Weights of a small mixture-of-experts language model, trained from scratch on English Wikipedia: 64 SwiGLU neurons an expert.
Below are experts of layer 6 (counted from 0) of a mixture-of-experts language model. Rows are named gate (a neuron's input weights, with its number), up (a neuron's input weights, with its number) and show model dimensions 0-127. Each number is 128 + 24 x the weight over its row's rms, rounded and kept within 0 to 255. Numbers have three digits each.
Before each expert's rows: a language model's description of what the expert responds to. This comes from a sample of Wikipedia text that the model never trained on.

# expert 5
It responds to: Event start/end verbs
gate1:139189132180163154157155159149116123147141086113130136144137100139125128117141164063133116136144126145140120140114132109144143139124117144151138117108135184115123120124140120119111124139141140118103133145126126144176096191121128139117128089127134136123107117126126081141165082116099142123096107156132108093094105120110138186154158118132151124129113090113085113174104082129109178171103
up1:169146164108139131151140121166099166117136096094138147162059143144092152133129093113139105114168140121130138147107093152149145094115109138145063108181137123126142151186139124160097142137101121164118113121144085150170083147147124128140142120108135163127124135157162113115135120158093123118160152147121148101081133117139132161156118130153168119143119136136116111175123116115123146138109
gate2:118192150094138151132138171094106107137145136095087162137110119163142126100140129169169109180147162118193160144145123144101105106098135186153081124113131151097113146140122130131103124146096096138084165143124094154156129110147116115121173132107127142141105094104157131100125137144136131183130127145107154122108129136136131107134115096116153155123126138117087124160091141131144125132127
up2:146120113103137149163122085167126126139127095169135134158130171085142142088115139104166145133156116127102135155133155127118134157161132077136145133113162118107118140160127151108126120126140120131167161127160139113133165119109106134135142134122156125133137112159113114191135096138102180121122105134130131106130088082125124148115093146097105142093081116155221139137119121097118155113102
gate3:175110136130126108132129161160156150167139092121130146135111100152112150143154126115093118109138117198114087138128158131137135129107121112150154144138130186144148139154138138122134171108117086130109060098154140116195146116160120110118140168151129129131117098115116118097074130137151111090119131074155083135139110127141137140115134116156102076156147131094141127124164148124143139119130
up3:151167105131117112111133145112126140106125133141121134095112096070202115153166138146099083128119165089097132120095080164114139084139146164100168087077140170157120127168132158134167093126118106148111107107136143128130158119119118155119080118167151116144114159120120138113139082124126104106104123136131150109106156127110125141145134108130121134124151164111099152126091105148143112132112
gate4:111131119145128150118134157138121114113156108103137159167141128105132135103182092097157117143174107124128108142096130085154132109148131144132085146077172169126165126101105137105135121187119151118143082144121144134135097183102113150139137128111108113116086103151158131069152057106111116124116144107150128099111143131138138107120134073120177111116115154134120123121127127112129146155119
up4:114137191127142112121119093132074139145153138172115125147104124137100106129151105108110122115125143096160131117129136131144136138136112101185122153133135118116148139095131144133080129135080112088131100090120117139168109111157143099142122102107123113123149114156150140118115132079157086147178154158144149122158080155107134115111156143149136084124084157162075124142153145097104088111135
gate5:102107115116125107129149119141151133123127137100149108132142141122075147120151174104146142126138093142160140143110185139139110129134123141136104115116091101106125075110112118091134145097130129093145091147160168157151196151108157137160105143161111127153098114141148092133162160123078128129135118109103106114136174144112126126081145084071119125081122112132141166105096136146136141117154
up5:147132117110131083138164115103077082108107128136104129125118137105090108112134145097102151113165153127136185113133137119139136122130141153097062125131145143170152126180132135155128147118152098131126109117120120129116159151138137151153151105105109110133115126215150117135082137136125119135123118044150157108125107128154130125114155117166119132132112150127142141134069149140123106150159
gate6:104169108110108143090100169191111134125151126120163154174115039157112125103127118118128099099124156135116130115129140139140144111110109160161112151151155126101120148079151142121147135118084133101149164134145138181153125163163125131144152147137092118108148145143166122101116123099117106113125121134132138170109098161113144130116077148100132148160102138138133156128135137136078113130124
up6:126149116148097131099120142134089112149184115099148181122128133126138109153147086123146085099116163141178119116124143109112143103134133115111128150160118110119129113113186150078100141140129122115138120111127142133123120158118162087141132117073089104116120096162171165091124140145120113091107184133131113111124109120123116114105160099148132108120189086123112142132114094172134158109109
gate7:115123123105083115104131181150164180128147151157165105125138158179091121150152085115075140139134135147163104142167174172154119141154098145155141124168177125139127094103181127143149122136131162100107159123141133126182119127118132125146134137129091127127132097107136150176111156141113135126154132094107106125139133112136147145092116164136127166160108109118115120121143118114144154114153
up7:149124113104163136121128104144101152152122102144105114144124095102120078159133166140128096148102171092090133141140125104133149129094133059160122116156118146107174135113122099097124106077092121124127132139114131114095126140114109144164162117128154135138166113154149143121115118099191099114133151184157116153121126137124128142148097125130135166095149134078162139123133153114081092105114
gate8:075099133126123097132126090134109173121121156163138153146109118104123116089157121109090126143095120141159125075171143143104073141121091128157129162130152138102136103122089147120143128110142127091152126136131186122134128130167123132126135162174152129106153154153139121116087102146123173120127094134123131179175073126148168081141118124119134103154113147142161129133125156101131112127127
up8:128133089143088138123100158183128110117139091114149195141142125120197151099168126095101130145130108125150163094112151112108145145114138131128135124124119149088104127107106114153109127153123118122166163117093157143141126151136156130090121154160128111104074102132157114160113123105150127115128093096158144120131076128130143098146103162137155082129129114132132123150097143161167145090100
gate9:128149144076119099139139162150158162104147136150132106153118123172127152148173150127131133132138138163112112111133188087125122192140097137115109121147139146159139108138157120150170130133144121083095104146114098068112145125107113141143161135152111168149148136109119106105172155099158134106150119121137076136123143126093116100112133138123086112131132114160102108102154182131090114138132
up9:136103134128111101109120119158146119120126134134118162118125069145100155200128113163096125129111137164141160110128128118147130109103161102128119139103145172162107110126117122122110105132091096163093095158124099120057106152120142128119087108106091130136125113119153133105125114092185110129130101079124152144119112115121117112125106084139128108144085170134073105101114111132103118106146
gate10:112103138088110163117135137149189084127095124104138119144100142128106145087149138124108106140125087103123147108133145140125130110139122148140133122089164169109102133115053102069115125137111100087144143105137166149134158141156131126116126134121123159167078109145153170139168135121167133149088110115153090120104137117147148095117162128105124143164141087130159132140154117138111159119151
up10:116141097132127157108145156119151100137094113112114133136156122070145154122122142134140111113148080162124099130133143118159077081145130176119162089087118133163114082132120108118164115149162157163137114150114137105120115174109159121108131109121146161122082106099144120105141113149115134145077107123093125092128148118109107113176148096110114158161171148123098099133119114174115118137124
gate11:092156115135154153171136172139088129176111107097119152140147109131158111095125157187106101126096150133142118125144085108128135104141146131100143156126108094129117156142127065138110138162160191096151149110114129147121105115123150157157125111138154159133120120102157112157094140137124127153053103137114103129134138130104104127145131144125096113121130137146103090152106106098129136146174
up11:099111126134185159145149147149163128146123125101104141139092111157080133134123132172114095098140126145142097156130104129118126119112155118089101135096122134138101145155107096117153147096164168113156145171115139170148141105115145139121175121145147149119120066037093108128124151142098122143108094147129128138144168083134133146163111105158124135122138130103132108130123115088142112127130
gate12:085133136121122101099144099116147135154142135104113147070107128129139119125135144078113151141144140104137138102120118114186179112148138104117095093090131171123157091087106124124097125117138093121146095116125148161127137146136172110109093092082105113162078097141130130168134154131129118124084114107141073097095142130156136127145130107129149104127126123102085123153125173121118098152109
up12:143153128148132122112121111164153173054142110132084116145142091135144150151094125095130145187130104116142110112146108122153129185118104126152136126146156131192156103094135154117118118101143133137143123116123139109129114091158127130072120122160130107134111144102152129095137145144113148153114116107113131096114144135109110126099105160095169159095133170115113154147112184155145153164112
gate13:117124128119125155104114134108122120143126112082124154138124127194117141131159126155156095105103108163162144192146105143138093149123140168096110142088129129177139060141105111091129155149109127118151139144146120090131092106142123136108173126148117128126066116115147094109123141131144133112104128115105113096104111123103130112143124173160078133136139118128120164143173140109144167116176
up13:125135126141158134160158132123135086167127169113111147147124144137115117098129117148091124117143126110151116092118105111140093110123134111136123122171118083127123157133152153140100120162154160109121102096100164130118104153150098131113113121092117182141145186179125162102104131146145137146143155172130141137157127100185102118131103111163132170123117154131116126123079140135084151199124
gate14:140151113142184172135135142168109145112149077121115096161147121135142117118141146134147143136153097103117128108133120128138125142147078151156122118095167119144112124167091175122123108122106119117106145136088127109166089144107147137115126145112104127124128103140122078073168094112111168109105154134094131084137139128114144168163086130124143138098202098091115139129135122141124145130094
up14:155145127124119078137125113063157124139114127105164166090128153155149121145087130132154123131145151139139118101138177159125146117115124121100117157154128179107168147071100103159132122117152147127139111115132114134122181112107118140118117131137148087134130113113105100159086163130127148120170122072131130110087151144123123115109118150164114092141095184141154116108150147132118082161134
gate15:143115115137129173133110126139166101107149120075132133108124137169140123121093112140105126135161092119109123088189158148104107085122147133140144144122114143171116099130135164138109178154105169118103155118114146146155126105100144113063146117123095114129079123097163138142122122133164150152123121117094123128113105097149143075123122122136132168151098111157122123144143066137128156113166
up15:124124155125078121078079130134146100147141146127159128129155148078150155091133133133099145157129138086136147143153086157134155177151144105109142122108182143115159148121156124108118130155087115126121161121128129176128176138147141108109115115097120103129127153140128164152108127112168115109075128146098144131077097107155126118161096169107151110117151083133113125133125111154106161126121
gate16:131119142153112111134121161172141135110127148162120148156069105145117119128101096164115111096132174089101121072143099115111123151105138122095147153187142083163125142098141119155132113112114151147121139141134137140119156101136138144099127152155117086114128152118145152104081141104119084156082137161103126131132154147126133120131086141120181094113135082092129112110101138130097090147136
up16:123090109160167109150168157114132148127080133135146116139134168103114104131145158131134122162125126173141152103128115122122128146145117089152096123123131137064115132107138155128123144064107107127129112115090112130170093097151117110149148109112136142126124128131138140206092136083129124167148094193118094139149101144071111156131110153131148134127156151149127104118118130151103114132112
gate17:080103109100112124138151124148126192139136146100097122147149170112145120113155109145129114084112110104135172159117100150137110154147130109149099117153093125134110125130122130118209131141139122117102115140129107145148159101144140134121153153144142160125106087183156113097102095173088128113150100175144107135136117155154133154111160137166134125101113131109092098112138093161126159102117
up17:115104108086056138117145116157130117149151136092120078126125115132135114123133124132127149162110108106154130103140096146095127180159158137115115144101134130153090162105172132115124136081120102093093134147146107166154133084147132116120144097091129152108069134157131134151104114156136111142101092112111138132126062141144144092157137115133140114115104158150131083148124130115164168129140

# expert 50
It responds to: Nouns after "the"
gate1:126126143161138124091143097100121146090152110117158157147087116094135097094166080117156114181165124150152164103133162145160149139116135128091128142139169093129114141173098110175136078102134157119138122112079132128124149132146133172142129143131158125127140127158115120077174135120152117120106103156177141126115098120142116131130141130105115129184104109114110126126102118172134159121135
up1:137118132129091143146132120137162094125120100105131131103137147129103092108147146122189114138120115128112145114121137094095135107146121151096123123108142133118152121120150103152170125138145125141078068121133108119131176124105166124115106166150129174149122115117119141133134142142066098138161167158140113144072115118102119119133098082165120116145096157104173163105109065140145153121165
gate2:140123150124179157137123072119083130143170142116115143145112151109108104107102077142124108105143110141133109101128137152158117096091109158102163132094116150128141138129148146144104169168144127102136125136141097114115107140117136133143140142137122160105167136132137121094107136144147153121191128092132140158158174123140137101121082153176093099120122116087148075114139149125115149180164
up2:153150112188136128128116109119137142166082090077120139116107143153174091134117114157133111094131112138123100091141152148139091145134087123128164118093120136133106100117120161106108110118176119137165131130097102131101124078108120119110111145144118109119145142148101107098172147122082129123107131074138119145117075136188099133089078124119162128147115116104119144133143105099110141128137
gate3:158159099107139144140171102118128120114113147104177083124130127133132080106105174131120073148128134086160124129118126145117137141144138116115119130138140110063165153147163105121082119131092137138131136105157126121162105109131134164131109127159135155093138131088146120140128141080139123045169125147135130131123147122122157121117106145102136142114126077144115138109115102065106142125094
up3:114126138117128102103106101118121177123121079140138137166127123145131132134142098134096168104128136119125079131149153178111176116115134115145165108089130124089149158151122109132153114103103153129098086119143124122056101145086098124102163145122104191141108148173142157141141083123119116132139121166140128113141140128108128109140151092089160135100154120177113094134152122147133147112116
gate4:113095125126111087119133123130124145091150155126137171163109082131098139152113101101117115112149116151148140123168127133118111166158164146123126125152124149135088108126054082130127135136114100132161131159132099101115139112131143069130122124175149118136148139178147140086092163148135105139133090102136156138115156130126124141141134123162109100153140094180148096116076099144125114166147
up4:111125112130090119104098113121150135121095148152095129094121116121156162124139133104093154126168185134150179100094111097106140143143119114118110133136182157137130125100108134137153142133117156132159137150113086135119129152178137075190083160100101113134111138140142139137112116127137106185136097121121100141097160121122139114106141151180101094144130085138137103141105090111105146124142
gate5:120147125092149145138150092114094146099187116117114136146097160186123080146156154155152084085096136165071143137133148151132134140121074152101095114089102144135104140109102158150128136126153093123163141146108142124136125100113137104132106136125137153152159170134083126102131145125130114168132125160146111164175140119145123128139092174128105131134136125124076120147111140128114112116121
up5:176132130138160130124106105140143095129112140148136131104175084081129166115124106127101160136163147133184112122166135139131118121111142118169159143122157127124123124142181090136113101150106171115086151098154137133128118163154108110168145119103113154151137106110191132106158141147077139118117093128145129092108103132106144081121142092132158117105143132149107117071124128136132163139134
gate6:119076143145118115133134108138134136145119088126152157126189116163120144160153149158119143123125119139124137132146127101183121112128111121086128099098126187136133127150083136159107147118108086127127184154107107137105151134117176169117118173124116115132126106083118122165127105100185123076132131128169108151122135107165124121139142085117108108181126143116133122178117115137146130115114
up6:107111114140094114168103163149141143119120150146128130090143124084175126103131127124129108123120151114150112118102133149121084121122116145171134153132141082086157159133158115075124144156100129118086093111194152103151142133153116122131115102145121136107169125185143141120113161125140149113155151126149147098117142133097156193070127141114144158157148123150154102144157125113149120154142
gate7:151114152158132140101158110151144089111112105135115163145091116110141070122137146094123134171123085116075132134144134128124132146122119153137164143127110150135162094133098121121166172156116157124067112130172101127110158147139134137152105138134105130117111139150125128146126114108112093112110140103173108085139108145114133101095184106166147131083135134122130121076108172139153078121136
up7:118118118132131145062128169125160123131119125082116141105146161064140150123130120107170118145121146095132134162116106128164132128179143138097125127077139111146099128112115112132165121132123107138157169086068147125126091097080143128075119162143135121130113125122103110114111101121083202111136121165137073116134130133136112126101142116134144137145098139171148133128139114135112129116126
gate8:127163108127140156104101103151117100118111105113089094077127161104089142106136122163162120094125131099109152149105151139144113128086079122148073116130129145093092144130116086129136129139161139133093107132109145172103103142093126154124099106106125177125134151143109136160140124147090113124111116118130136134121074128172131135105136144208139116137170109133151173128123122100115120137151
up8:175164122129136137092146125152111125135125096128095112120164168151147132110122137153142127159112116138175148090113136111091095141091123112122099119159126159130094126129111183059128162138141122136124150146134141113132075084146128116141117117148091130118103167112093135099158142162184139131114120107140148080142143132141115121112139181140106125066141158130157140151136151147142113146154
gate9:128132122143162125154166105139151158147144074125145140106125116151148114115118122134150066127125118131121077121102163150124136110129171132095118102123143134148115145124174153119109148156123127138103100123163095161131096141091098119164160125072112126140095152099092117140147117086129140134104181098112117146123085167131115115115104126131100162159145155080092128167156104124156158110119
up9:145113137130116098079104177151138102123113130174144133184125165163079112114122146115128156110149140115121142118156138072105133138127109084126131129116130131108125150141128108161175110138144119115144163122132091117138153092176148141136081107181144142116138112142157149153151137131129103101178070129129120123127111098095137130106157128147137131143121108163194111108130115155108112166136
gate10:110148079109100149132123143154152142105144116151097138153126120153146121124138158163144098112124141145117127165103103169161107083167131103114146147099097140086161101119138110113099147079186142105133136150142121157122169124099121151121077111154144129106094091134153161132118164149163082117126153124104111138123080152127131158128123167172127161140123116106113110088148117130158136106145
up10:158103126148148117114113134125135179120128102102164143112126124107095151107123092117139166104115132153112111138092118122127149168119115112092085146111155104164103118133124132093157112152076115130167119123128103133165077196150082149133143144126109122132115167123134093101114102119101112111116143164147115142105147109165128135130164134091171126185116154154114154142121143134102153138080
gate11:156109115134158147097149146120149082135126099097093139101110138119143103144129169127088101125095118132151137116102104128129114127128104134116113108088141167141111072095112116136142171171074154131114157145145140153158181129153163182133127137129114122140114094153134083151135118175124113095097163100083143115089115130099138160125095151116120123109075124098141135142129145138150123126153
up11:125150139118100144148131123138072139150133134140133090125132113105122101143125135140113103143135171150122147157149115135133155132094159149120070131130096121106167159165094123094110097068152148099152113176141123098093094096172156091153149131154160118134142158128120111084140153128136104128134143162173113156116131132116113122109118079127129134087126089108125153148139115101091100174126
gate12:098167133107123107148122100102158152106111118122170116140133098132115064146161145098127092125108147091127060113104116139107147138133076137174156161162165114159152156160140093134155136117125119091107120115085124101143131153119107115071108163109103138136156175124097147134152123119150154116161143126148128136147122117145157104149160101115137139145161152134121097126098122109130120149100
up12:104093101165114148146107166132130115081138130086116158077080088099144127112107125159136093121120148129133108143132123081146117125107138119100096119168144118115128078099112109171101098146105156164143141122105090147093125162151152094147106117123158105120109110109124127138101133142133116166093094108119144107117163152121133162102121168153148154172112109124168154151121136147093156120120
gate13:151131060123175152130143120139108101080140100138150148146160089137145169117123090152106146103109155144133138157136121090143158155142124122109130135092135132121115124129124122099143127101106168132155170147207133135126132100113123131105088144146113109147148103143114133141141089100159090164134125134069164150128081120125152153158095118153110146137145125101138145101103110129108151141166
up13:122073126124153174098091160135147138148097104100118154129097143124158133107120105107111139120122133189155160137142100112139115104156139120112087098136153152119161140126111099137138126156156118142154078190119110158173139162142096112117093159138106132164150159142105108109122154140122145132132111089079150148118089133126097160140136121150093122110124168119163164112144146108125129105099
gate14:157085140130141139109153125135144135143165121112138151169111106127125134149120120148121163117122117152139131123120129129135168140152090122132129147154129142161135093102113150157129142118117123114156131133110110183102139111112136121143121127113125100124146137117097149105099133138125154148127162095052148143116154092178108129168113197159062152108143105122095145132105115206076126137153
up14:123180144155139085131084098141100162114141142163115109135119107115093124129117105116139112135159154146143139132142099139137136157129199134138104156138147104092134153197099100131109118150103114110127111124170111128118147117146093137177135112099121136112134132156179150155105114129149085130129123133176119162136121093136146124142143113134123095139112195134116081125141093086140105146105
gate15:129163135155144130162177098144110121101118135116111143121114121104106146146143143172144117148121130106142125125138154182119134111111102144172087153069138105094126108178169158094116106115137125127104139112154150170067135152119131145139101146119131141135130096111124069136173120117133133145139115145161120110156121164109145150109159149093123149149147077119086128096122102124129120073126
up15:117127152139142119132126127101162164123153167112147101101117114138145099127155110144167131156138108135117171102125108112156128128102172053105130105125143153134150131093093123132155174133116094125108118148119149110099078126159113119116140096115120093077102179101161154156126135115149101140124130102139150143120155088112110083127138148116117128120085190135124152145107142131105105163095
gate16:128122163120131111152189159141141167156126103129104056122129137088113139125155142135130088105118127092125115134088127146135145130105132125162130122104123148109133156102131131133126150139146132110148119105149158151153173134106140119117165120102114192102129139132103095164087097118090119117147138150143119105139096151193147130136121162170114149142168113121128143115144112076069126119159
up16:118118157069144093159147177151130105165160145142136141183145159123128121124142135095129084092120091111129080131127117136169110119104137134136149134075102115068131142091162124145124141135149110112119132086128149133136136143125127117097122091151131191137128145148088137161097163130128115095098123136157133119106096091174138128131143172137105148126136120123095108137154132114086145124139
gate17:118178089107156150139111112160115097079110139122125128161133105085160137104110134150138119106119132144125154098124138115129103117089053114159152171109182155084143143094120098111117124175174143098107140124132127138140121109145163112123134134148125147118155086111140094088098127160116165141160142126137115123138129126110136163134126102171136088076116119123130142106134112135156115112165
up17:126064169108119120138127097135097170156116131113134096090132089139102114115149117115097114172147118176143111136132171101144107133144163137111067118188140118143152113175141172123132119119099089131153114144117112117160110116138130141132161121110098135127121113154153125118131113127120105141100093130100151129127111151163122080112155164097127177145106118104158107156085132140154142134095

# expert 17
It responds to: Infobox fields, dates
gate1:088150134121146115111124159118140118119135124112139133109125120105080097123108129123132140116115121094129088149128120136101166120198104098132126121150120136131073151134140113139137122153138127111092107180118082076113161130134114189104132141141133098144116112141114112119124167087134129095131147115131114115162109139126124149148087141073208162140160081132157132171136137108136153118144
up1:167153129162135148106144097122141103155141139099113107115146106108158123148121170085064114138116119109129133119099163089117085137112108097159172120185137127157112150122137152119134112114097125126178104109130146131133133127112144105110085126135122108119139107127123146175121093142091124105161152129124133136154164129106124061098172084115105127095147142163108127153135085105119155107139
gate2:129133132168108120160103155135158127179153131089156107127131118109147105115152157126121102121133138113147128134131126152120082162115103165119115141120134121110168110103090153120113100148147130080112110107137120141135132122170108111135163126188091170132132107124136110120112074104146115112117113153153148167098067146113152117150127098165131146069089118173113153130142081124123120170141
up2:128112136096135121136131113138138121146126108168158120085154133124068169149129137119115146116141125133169158094138164084138109149167137107168119120143170144148121124124129157136117130231162150098186144118149123118157082100100128135115169131105147130112145133078117147101129110115112116128135137136133137154107109094105111124126126132121138140113113116109098170130102099084106118099097
gate3:155148131128135156106117115100087095063155128134092106086157122107135140128143121089159101136131139112109191109079112145135101091129152162132100116133136193132152139076148104082097119121121158138121143141123135171130121139087165132124099163100147131111105100106158101143125118116120145145096082134116144128119154133131156115154121150134119116121144115142143166097128081163138147136120
up3:112143149140133090140131124088140158097124130106142137137151102095087117167113117175148109130118122099134112115128098097096145172150117098123104128114065123128145115116138102104118149113114117129114126164121106148122127101127153129160128125099124123131102149113141113107101165118106160143167151164121128110140097126133104102081129185143078133127121107155152126090098136179121073193089
gate4:131118180153110126136171101118087126190144127128147112143114095147133136153130096139126105120138107128134142115119129146122112176125122161138169116128160148125144131171108101175174164101114167115112152135119128098109144125140139118131154148174105124128127110125136114123124133084129117159148135144167140139142117094130132103124085149132102133115086110160170113126124082138189121167050
up4:161120094121092102090127156144129126156123133118114155093129087109120109112140152173107121092123165174113163125128162125119111159122151090126096121129139140127134130113135133099135161156158135129103169201129106132091135152173147113146138099135134146144100126132126120176119107119121098119120178148133110089105128139123146139095111121148101085155107145075151154094143103187114124124149
gate5:104144144111120119117134154165122123130186085178132107161092089145115159139101112161138112111129117184136093108161132153126155115140143163101107149101128158138129139130146112109113154088133160131163141135115150139124116125116130153065158122203115120103132104161114128125095191138131162125163143145124159145107092128149151147116092160125101131126151121125116128137122172111151125134151
up5:106149093144083140134109141115121106099167064157163133132159125148152126159131150127130127105083135120092142126134111154132153097115146157135096140093111122173161132128133129108141103087132145108151161123137125178138157144078159129112122131122124100086115108098146112123099182166129146127169146131108136137108118116134113155132091157151111110120115103135070085142134153148133114068117
gate6:102111174110118156155133173129144092107119094073143088101150138120109100137142121146118100103129126145141131121120127127105171134165128148124145140127123125100120143133130119139170162122136111111104131113138161094124078130113145079119136110158134157148111089098145095115102139134132100209144098164140086182105097103111150119081128169137120130138125092134127112148094111154135143154148
up6:111123118135129108062139113129157122138132169093074139151083117139093133171119163138139138145145104126118128147140088108132153107121157132085105119105132153115110108134160143140124108129098120112073106146136102114138132093088150122121137129137168126115121112138104165114148139110171134069112122160153160110097121163094119170119132103096158116109096133122120129092179168104132082138119
gate7:146140104115214152104138150132128128133173166105090132118155119115164146137138156143143114182105111164163119087141119097145130112120093136153130112148118147140109149106115133136127102125107105067178139143111152181197100135095146109127140108128119138138111144157133166126149089136109128118130127114149145126111127117131128106142145134145159138112112162112076150157084133143128121106155
up7:144133137138053096086115122122088104101091108175125118167112105132140106128148111102150136115131148141084153157076129136114117154142148136137107129186156107111157123147122132135112135142152140158096127092140116093106184135148139169143143109143146108099079079092117116112113144138107141113120116126115135124145099144133115189117127161142108121162137090156147100131137166095138120136125
gate8:102133129116103142123117182144142104117171159141097073155129130114116124112140122089137155101156165159151087122136098130114118128132118147174145146121164175122096143078169094123159146129140136150105098131127112088144139147108145126159117128142085109102115110108117161149129098152142109127124072134123161073133148116145127124120127106092161110133150095120059098139115108149140126120157
up8:096138128122141123135101150146145106108113134141113107154135136106147167133128138091157149090102141149133125146097150098174121100135138138159166112137138152135130137089152135155131132137095141140134117181129116097147113148113133108156113163135063156118120199138108124180110106144072141113169118134103164097131149164175138186118142134100129161144161113138118141152113146137115102144162
gate9:098116125139149160140120128178138105109122154100103116085128124138151126121128177083107085132157140122131099119159180127129113174121140128110110136114157144134157094122163105143117117134109107110111148109129085112104101168131113170154115091119111116169147144095106134088135150128119129124116141126079130137163172119100151156146159131171079117104140144110092105132173079142101145138154
up9:118132119102115132108154130113095153129121119138089130137144154152143109155192102183119096142131104126091123115141144112158117137134119127119129110120112125141120096166094139064138152137155111105113108175114131152163143115147186136135143104151140085124125105141116106136093116155104136177144102083137141076135166116098118124102088088122103144144085092121156106110163107129132123134166
gate10:145166144110144163148137105148123134110145122089114114154167116116155113127106133157133115113102125125130148120124099124133155118121112195110098108129116145145133123131103121103142162116100103066106132151114105133139135095139106144117058134179169134147102156114140101152108134105105118148130163156130117136090132172123127101119111181107117136115079162117094162092173118127127079107161
up10:145152087134139154124152152088132156095113160116105077190129103148150136170131147126153092125113116140120118147140130154099100143139143156094115114137110087150099149085092133132084144093110148133104131128146100145096115153103120137141113073113158091164154158097155089155127128138103152125140106162119120115128127106110128143092193113153123130097103134119135129122158142123132181145137
gate11:169150129170123127097108139091185118124107108117111137084162111119181133093168127097159124157112110093183130118151110096106103126125182120127121156091104132104106112110110083117147146175119130118133090109100130130130163156072129146146121137166107147132129137095114136138154131112119100096117101138137118128179107122088134122111154166140142135141117121159091132110133143153125147097105
up11:129161136130129161126112130136146127131102147121116128074120123127131127089140147130156125172121120085134107118107109084096114119178126141146121121102180086135113121119124114113117128123153147077118077123108138104136133132068127137121131146172121177100111145134093102099098194118158124095172118169161136138175114136104133111143160145136121143131114127106087156153155156146152125082133
gate12:128122144130136153136127140118143129114151078147116141150129150169140122148122144109191116121070137139122090163144142112128125063146144139154077127096142118125125167110123089136110151101112153140102174120163164104088090098113130127089097138161094148137126136135136064138161140115101107117148114122128144107165115119149148080135131150109115135167143133182109151148096117128146146126116
up12:136092091150137145097151137121099175162126132055151118129096124154152127185099156132094128150126097117111157135095137159094132128127103143113150171132111104107105108137117131130158128142143120106105121156129138139139152098177123112178142104111154117137144072140110144124127117158089147136084147113134114112086141138145118177090126122153123139116145123091171124128161120117121140115183
gate13:138116180157097186126108101140141098122115151136101130122132133129160110146095152156057144128092124132103118131112098104100124123154097093145132109141105104115131120137153098147125136138146143103185127112136067082126136106131122123153077152137123132149157156156148127137101131122135113161132102145117153183170115164142120171090123124143122134143175129156133146153136130100088099107110
up13:098144091149123120153158146093155123109132145098133129107167143088114120129109132105145095119112159145139105133129145121146151125159124163107176131078154098160117165122125155107118138096119142124089118122111161168109126172146085122073118129148165094086139084076118160141112112106176146130132151091126123082098100093104128116171133135132119155145102129114124111124132125108144155091123
gate14:096138128136144191106126162212164126122142140109141112131111116110131147153163130174161122130159106144092158120138131119086146151135104163169125110139180172138113130103132150170129134142133128089126103122084119119154121127081144112152147110183145126104119125120165157102154114146143104133130104114111143155110132138151115136143071146105135125125127157132106133169101133125129134084099
up14:124124151145146104145128104139094105140101130129139106116153133143134107174060122074114126127095145099150156143103099114193119106126158129140133154104118116121164158086148140150142126186151147144121142144127126101121119136148109098112128138076138119108130160091096163139174119120100123132143179118106095093170131126089120148131138136155116138156173131174157167110123131120135100137115
gate15:166135165143120096149107124112108113154134155145088110105125190135165150094137104137116130140150157108101135158147101147118162131180119115153125149151142174118168100129137149107103129106118129164153136136167122157143150122130143177166105138097098158120130122157104137136119172125146123118115156155105138170135118151166146129122146187138167108137170145128100140088158108140144125168155
up15:154151133152136156088135126108143151137155112132125119093160095114133107077170127152122123175121130131138124109120113125106132130105133118106153108121133109150189074146148158138125117113115129118156122115176158153134150137128153156159141107080107144161208092113144134107112098125115116121135173139136093149198104114104158144161136138135146137097136139086134100115132123168105120109108
gate16:132114086155127122106176107134098074110120116117110137118159137112135123095169172124133113165161124128128174161095110124140175084117099109161096139150137131101123127103132121083105114113146111139072114123113143128139150080175167138136107144107113122124128133098141170112162146129110126125125117140117151130153095126181134135126158159150124157107115142099103185104113153137079131128155
up16:179119117138148161152123137127135131071157128105135106158175158136155102126087157120112114099105137121157131139147095116149104187100147132078114128091086132116167108142156096104123136124111139130152123176130096145104146149101147085140089095125104169117159145128118148133077164127118134105115138148091099157143175119111149115140135161112122135127146110078123125139142134107120136145098
gate17:121124175147140146132129105124116170146194144134130121123108142164168155113145114137166113124070081126108163151166124096165096123160096103159106121176145155138078166134128124151140122121083150104142111096117104116165161136138110121140098152139143125104147176090104114133122097147130143118127098110156133150155089116107132083145108119150126116116142135134124135144136151101087146136098
up17:167146114148094140121133144107145145120134147125152107149123130099130122136154154157105138125119173143070179142062117139139148105152124117158098137156132124126090135101144106088124134124115128116103121115141154155112146151130138121138146094122163095089089137132128125165079151143092090119139128137159085104099117165162132143121110080085137104124164117095121109150111180105121124102171